{"hidden_size": 256, "n_experts": 10, "scale_expert_input": true, "norm_eps": 1e-05, "init_std_o": 0.0061, "beta1": 0.93}
Below are experts of layer 12 (counted from 0) of a mixture-of-experts language model. Rows are named router (the router's row for the expert), down (a neuron's output weights, with its number) and show model dimensions 128-255. Each number is 128 + 32 x the weight over its row's rms, rounded and kept within 0 to 255. Numbers have three digits each.
Before each expert's rows: "comes before" lists some tokens at least twice as common just after its tokens as in all text. This comes from a sample of Wikipedia text that the model never trained on. Tokens count by the router's weight.

# expert 5
comes before: "–", " | ", ".", ", ", ",", "th"
router:132164160119134107072156148140104163106175112113174154104113183083134163094131096132159122087191128094133093150114097115128090173107099155198145088138127128151107139106142132154220115108121104067146148154183100133141140154087141163153109128164110140168035136112156108127079124061106094116146159043083156067085093078128201128124145150131151135158160085134123147162142109156140128182123
down0:136167097166175156137083135118094152140067158034169119143121138153095046180155156133042133100142125064068118159114149109103148136191128136127150104107116125125090154117096117147103112114130145101129079112166176152163159119124143136081142087082082199123163122082104203066098102107118150185134118091150141129146157176129125095149154106140146117165117126102150172172138098105077157132164
down1:128101131180153111133073163094119079128072121199145095058119133131169072167167079105148168136134159106085091140098137177150127154145115094157135141194067112111112109155115124084109202141132153130149114131125122122098133126132127128127064127170110162147178113123114110098155135159158131138149049144090156125086079109103140143203116168040096134090149140084145191141114101097111222161126
down2:116119100111115168147096132061082145103150063103153085081082169141160134153108096092079081097123150105092178132145104143115107139103149101119172101128093127171173081120118178156087105120112065174094129171119191122108109129070146103139103177144086121139178122132137099125091093154075150139167036124110133100155154123093129136094134169075135111133120125153119173090091159094128103074179
down3:102178162135105138157089089136160225151187146097147156135181091083137148155131146173170117131214115131111093173126099178174120120163124109106143115169114142159142074091137138143126146139099125157151104141142144185125122115179112118091090108109115127096099105140156109164148106171158117133092154128155107041122190122199139110159083130177175119119143135069151105152139135136126143118117
down4:124078097102131089135174147153126093134222151136125104109183194123152166102138095205159119150115153121156170112118132157123125126122134117108175133149162126105136150101083122144126087124173196019161100056070120061154176096140107093125146101115162130130069086110098141198164083136147113150083124149136149155094113134129149140114123136129140200160056190116113168117117173117143143129125
down5:082116159067107152163144119138127124125088139143087151072156099083111180169139150132132140140105132140106137139130113134183133190090097120150160106121156174152113195149114173103154119140152125104067152082189177117102131188255139150127167095160099114147130143095220144155111101064146038091093062150168113130083134114115161096099125113158171105091105108128155161068131127108130084112153
down6:088175136151172120160075153115118129166140113084138108104187101147095116144109139130149114080127119127107158127100113153118160131181131079097161152158104142100150079160141152114116108093085120154095089171067136093108081154093195087131132220084158140108131148087182169070132138106131136110124093156209196081112129115131127125131139178126131147145142130104166130125145125095106121096145
down7:142104170186166096117154102087139015157083139101156105177084101134125162185180082119153076144089090147178128139120093132106148024174109091157106113168116104095134109094134165151133148206067110109160188147117111148100138148114130098195150098104213138179102182064141079055164151111085118073144170103119097087109105117077119119140144116165146140139128130131118127151158111101126186137123
down8:080181140133091151069108136161198108170137129159109158108132141146144119099119134104132170159148224158086113106162106157161125128147142067136115143119090162101078051149164120120121117098108110123121174118144125112139137183108175136141123157092130136127109117168092140095138142123131171187140174110102113142121160122109147163098111110145144107110118062152086095160090130139157107145111
down9:131114114106129176059128151174110113140186202154130058151180080157081120141103172114178180121085108149179133146158104114142126183138114131102088136164103148098152116158118127072129105196113057125110103113126119080130130086149118085125123088064123135128116152159147120100086090109118124129140132085166118116092125127115153165118103097111114135158087191137113125115173113160182168127121
down10:104067126085108073112092072083156172093112091146133148123128159083135092136142097128117182095122148124134146118038133103107130105106150113154125169096139106137165115126152169162152121122121102114124139141069166135109131108143106120167131108194106119101125117173124208113117137105062118101089182186108090143101173106146113161102151150125130126157104093114185140108077151132088145125140
down11:145126116163140089119176103088111119121124083158069166138155125123109137147120173108148149131127105103153133147093119153113169093136116119090202110120147075138106046110125117150183170144153135190156107124148157125141111123086128097123147112118116103117116101115144105113131115093152085149000155153195126047164207116156097101102093111173139136123122156149129113109138107115138188143168
down12:147148134132183203180063131128137078118122107079152076106140184127128140115174159127130210114188146138142130169137165171179123196135123154159114170179096169136102134121129105098149126127166143082125097103104158071110111081121125119152071120113143076115139125122082146133088104168079083124129078178141134077125093082110064152168124165165106114130201171099117142154085140112098141070118
down13:136153091142156120143151134184155091148161171098114102136149112076079093140111111148104124170114124141094147125103127127110118131139145189069097149133132126204049107136088167152042084166114097108172111124116100063145125102113158088092082066163127209179121064127112089143143101171121171156127109071119139163137110089146134113106137117183098120101097211150172159078091110078143183119117
down14:091078162090072178108136095150122137169082136117145114135149092170149102123131091145159063143069172097118129122157133116182147102161109145136100138105120096179136162151107053115123132119136165063124091168119142137176141136112140131172140119182088109091126125087081106104042112143162174184091096120172075117143113138086124091133125142163144125028060105079089101129148120170148119139144
down15:112185147114122180137168161159153176143060159148107115137142125113135142151147134144122129198115186127161150087177130123080118143080108144092104178151131152168152073104164157193153189061180078173171078178128128131164144199146148128103195153143128119103115113199116162135076139128067155129135135141166119143145193092124077170117074073180114132167136103169142131167088157166120205135176

# expert 8
comes before: "| ", "|", "-", "The", "- ", "=="
router:138203101125142092100154132155155111115164127061122164145130124111180187138106129150131091132175132190166119123128097098096110153166122120148190079142085167129099133132145167196146120096127135132174156118137139103105040159146181137115144111185082116149122142096128101084146107112141110116033159111135148115049091132139135098137067178148138119125101101111062119119138077090099150115154
down0:133143115163200133048141073135103170124141134134147102137121081153101126103159090071117128182166160165128177199188103099136152083138150140115126131154179140129131101124156132103135074133232170111125149140112143097108137116133088138106072180123102207123145158135114104113132117159149143119205130069147203131099134078197166108090122155086144120065125179168066144126139118114160134149123
down1:126113152113085144132143097100088152161052124118134082133052107096093140152107147115157103193102104114121196137117161183153076134121145089148116144113114166074099128149101179141109124193136097078151112125137171170120168089141115151141116109098088100133122158141150066093179121074119107219164132159181138118122074162091113125101137095140103106144094070079131148142099138140163200173181
down2:084133153186115124149149114113151161133075179160194094103150089166118121171125105164083128156116121151140141101104135128109162114087162110116098110107106097153171171115142086129129051095113108099150128122097121101172187140130140110122092135128135139151139156189187092125168130087087153090130079113075076079116164123131115137105130069155145105052124114116093083144146170152162134160126
down3:088113142182129102104098147193179159131099155092127114127099111136151182158137150121101098100132184133120138071131081148095108130179111079095186079127094150124091130105148134145159138112156090196121122148154083132124129153149157113181123183136206174155114103127093140083109114140092106161114172136121168157079089086132163104099064076107081125087146115108143174094147081146068167057129
down4:148104129157133076165165063168093140147120100143148135124148171085129117083095098157177137042143126157136147177106099141147135047138143121086135103143123114063151124134142167098133132056168084177114131172153103111159105124086118054126123097132118076152120113125160085117145136092127129169126129131163105086105113158119137096107156138176139137151165128092117113161068155159178107166062
down5:166103125117130081132116149149151124080123154092074143144099159137103121151159129085115089121136127137114117144142157122170093112130165168126074134136143104153087115138094095127097141110120125149183109135123145149177147119139033195081128131144149091197122157093123161102094153070169086171163104115107091159141165092118157102095114066169146113138147165097069117089107142170122120150126
down6:147058137105138114113178117056032148114098161128048129094166135186098098074126148182140139133172148154081112125126147115123103127091127164108163085136088122170186174136094139126112176187128158066155107120124166150163116126120137124096141101141181103037092133101123152130121168146128153133068040111123137129084162135145119147117111081124135142102163146145168111194137093128150105136113
down7:096166103157115138176133091133093172172143085117115106081087152179162104114143112112091053135143105169096119147166076146130070124164121125184142135093136142143053147110118135148138104173120091030175096137102138143084140158114118118164138095090157102160161116075069163094169118146149180148134057121134149140117135080073143149099137129079144068088083094148094161109113092108179119097150
down8:178100121124070110065110118126096141092079175183141129160132178097128119094086085114145140207095117114197123176185076148137138070131116145111157159107104175144112122109156126124136131130123130116115108125139083093085144151148149137143134139095138156117128175099109142079169140135167146125161101112116149137131128066096135134150103065093098143152120100151199093139169122152100096173150
down9:150134085175159086201084090141147154148160129142105105101161207205156197070122117064127148118151130146126107101149112035111075086070130071140084108124142058153172097100098123114071125140103126162145115098128139088161107100111163145099135157074132189171093091084099117126165205122110081135175067130105156083105130108112156126112102110095126121169127080102120155122077105110130184143092
down10:110134122105102161123170179130116070120136134066139130109125135134067086103102122171175148091162103125216111177095143108134100152181105215133100160090129083167108095054159176102115137110166143149154143180134091132170142118157116125168129111153098083132098125099133098102092081077125118111166142121143058130112138130138032211084152149150217121116107141150190122161150159155114095101123
down11:087128114096127119157145143098104119141127159173109103135116172138159168095147095134189081140118061084124158158161115139080138118143106144096120130128145092142129120141148077074082109201121116137221150168123095039102145112084067089122137138144137107128108116103162081107091142160163097145119101177133145132072160160140103105160094171144103152122130121129100102169142183116098144122140
down12:101153148099141104143144182121128146178142116149149082093125146116114131133103174151134219125168138193075175091202122043133145142104065177193096155116097151136171101097178183116115139124128087143125140158123132084122085114161074104085158138087127104140149151148128088132112148144091108095154153147137124158180159163146165190139169137107193082163095066145143176110087143076091071120169
down13:120143117115112105114117156194142165184145139059175124154156194100125155148123085146098081214177115149225131116144171165145201179096144070075125161075084144093113128144170123111096143179154138145124128083114118159125145154117148164114114153127084124047085085175098083146107160138137158069113125096119159127145091142123124150150105135151099069118134179095145111155134134114098142132120
down14:077089156120151124115137134170144116122129160138149148122115139108098100126108143070072093129117139088148121117189108097122102194120129084190169114186167169081119068171150127101146148161110103170113139110161109092077149158115058102119156092199121162110125137103152117097152145168172129140146113128109099087114202101091143182092142134112129059117099120120146126100049124124171105112109
down15:128115154147124132146161190089120166116143044146043106100060156130174103112153117105107127104155137147069143182064139108109148125135070143110169174099133146119146142118097117142086196151135141004093159131170140152159175137103125210108117181113116129095061159134134112139137150080137153169082117054094113092174181097098149051148119136103120099126137189117175120157077133131159140156121

# expert 6
comes before: "\n", "1", "2", ":", "0", "\n\n"
router:161208103123093207026113153184143149157179134148137096105106125041152168098118103136129087096151161097108149113156114108071087104118150151166168118098140128144122096121171120153112138173193161106160112169168184163138121143119108123078137132184145141187143066110162102113088131145111159081082134129128083120108195131184160140150172158173114121117120080122118130153096171129125109142043
down0:213122080138092144119142122181087102107089172116085125146050104099129122124156140148070182133121085144121142133118161121137144090142126084096180125164126209077077125133078115138187183148098122134119145129158187181118112134101127134196133129120144096142160109115120113170165074089138105094150102110138099148099093112070129133147193137138118097113097109122097174086110142139158073128079
down1:143136156113093180111134132095155185177103051140112064116222121132155146108133172169164176172218113129120043083144166151144096105103144101164120109137161183095106119185093150134098118128113132179122128105117063135103117126161092101128118135104214178114130116079141119177173146160172156121106126140127149131066108126088135152156092106186086122120187143107165129184127123160139101131122
down2:156103110119065093198141177168165127162106162166092142110158107162155162141136134132122143133079161096110064102144123166169058126148091083124152187086064132086174114082147116134098112125164099145101138148106124088122100130193097130164117090089150098110114110166102138162169132166195088092153040130200135069149100183081151099165154086116064131139142132151125154118123132115155181143133
down3:137111102061148156132103187091081124071089154096158107095125159168135148116153114084086085146109088136125120039068160135176153133104172103184123179058171129148140115136066193159129225151149137139153150109139149139148150149047142090168136109183135138096114137180176129116115141117132075074166100148113099112146130132159096143080060136189120145114195178109154092126153088153087135159186
down4:082093160156122106119162162165126137088115125110157073091148043153153165101134112148114106065137152159103148176123115100099107143166097184148099118107159057128111093087110122118062104140126171140120143138174067196088148132172098167113101113098096127107145134156079127131082118156120081129097186164146137150102152127148146129074118148101165124165112152159111124127128071146173088137124
down5:127168122085068075165142146106107125112136129078131039155115131171081110139137134153122086140149124152129102133109146034147144129112128165137141099110145132173157177108096098159146129129099071186126105163147174152153126110114152169107116146143111115144173108195084173140083149127164173149093142088192178049112097112118146161071127175167124044109100126159144134127113142115085139117104
down6:021090128185188117103084161109150194122125153141148125149153185133078123115134157129112166185137126148119081081179132116117109098142150168061165153162156148151180118138127130147066126146187160168076211136111071174143128181108139148170127107121100112109123138155090141081196083207137106092123184120150080123112073104137095173123155112140112129150138127109193095131107147144136093101075
down7:135140071076119066129144105084088165100164108139074125132137112141123101171147072079170151145166062153136149098141172085116164081097097128096105178150119122094154149107160181112175140102152129210135142133155132096156129157133161130123176177113086127113148122102090146122086088098133161125052101126063122092175082152139149151121108154104140154109114117115118125104118121182094131099154
down8:126152134214105158140151096068101119075147124140145138175115152184144187100113098121066140133208161061133127146120099128120146106156179135128126076090142132067194130133137134134106149132130116144132127137128100173161080132150141142128137078127128089111143121149143211124120102090146087158074130111112095149130137116121162098078162058133119128108122215136140121149135130129087117106160
down9:133079101111086134149197146156104130105132164143142156092151098152134165175060106147129100136090118125158094121078151153125059085103139093103122111114145125113107132101106188111116112077135065100137165137135147146173121093103089096118080077148148234141088098090123174106119167176124133114129048080115212164131164158117131128129161131187124132153101144152081072137110072134130124135064
down10:081159140073131147153105165174106191124135096100099109113138167137092135125162151165146150120108132088151111149098136040102148152123176115145122154096124114078074084131063187106131167109132112164171125125115093130142150103133165207152109171185155082114152094095096149089091061124151097144062109108114127111126102131123076076160109189159116115082154184107141056116092103128111113154151
down11:110117154166134116180098125098169142146137154091124150108161091119154108147111185109150116142137172075125169109178150037111157087116110134105091168141122156109159184113200122168107125124101138079120129103100064162189131145124104162126130114168137116119147159146115120144139072130132138138136119099093078110102089137127140162193137122097178119129152141101140136108077085066108165167139
down12:175152157120145151155134128108104070151109153114170177067064120190167109156104167084104143108057175119169127131151114132163130117153117151155063125129124103144156125146080115086118155052159098117103096130132087166192167146066107137078114114120102161118137120196086157108189172166121133134084142152117110123143176071097199105126090165089121124149122114096139147110160142142137143125120
down13:100098161112176161179171106143122143080131146131086123131146096133119145144087145127085061140101171162119077101121085107083128170097151090164143132177141151170144139096144179162187111128154075149098113114089177156092096137108122103160166086189119134142127116181077171093075097109083155112085156129127133125148120119092183080121116151127122125132124194120147177177137125122207148128143
down14:119141139104166134083128115125107149136116102125124092139108133104078191090123118080123051161179081157108082126104106108117110192048098200097100135121117176119108187130104170085130147091207164132105155204126154155131109126097123134130111120083099116144155089139129135125210119120099191147118130153136125110096104117153144189152101151130128124087134180070105066191105118113121150120145
down15:109157198153192158110099142119066151155116170158076090151163106123120111138135144095123150150209170115104126149141116127169110085102098108147105144117183183055121080111099112170193092089152132159131082113137134098168103108089112094181120088107130162081173133113098146068117137119163133137135180137077157134141164101169083158100099141130136103153128186138086164140130171093129083158166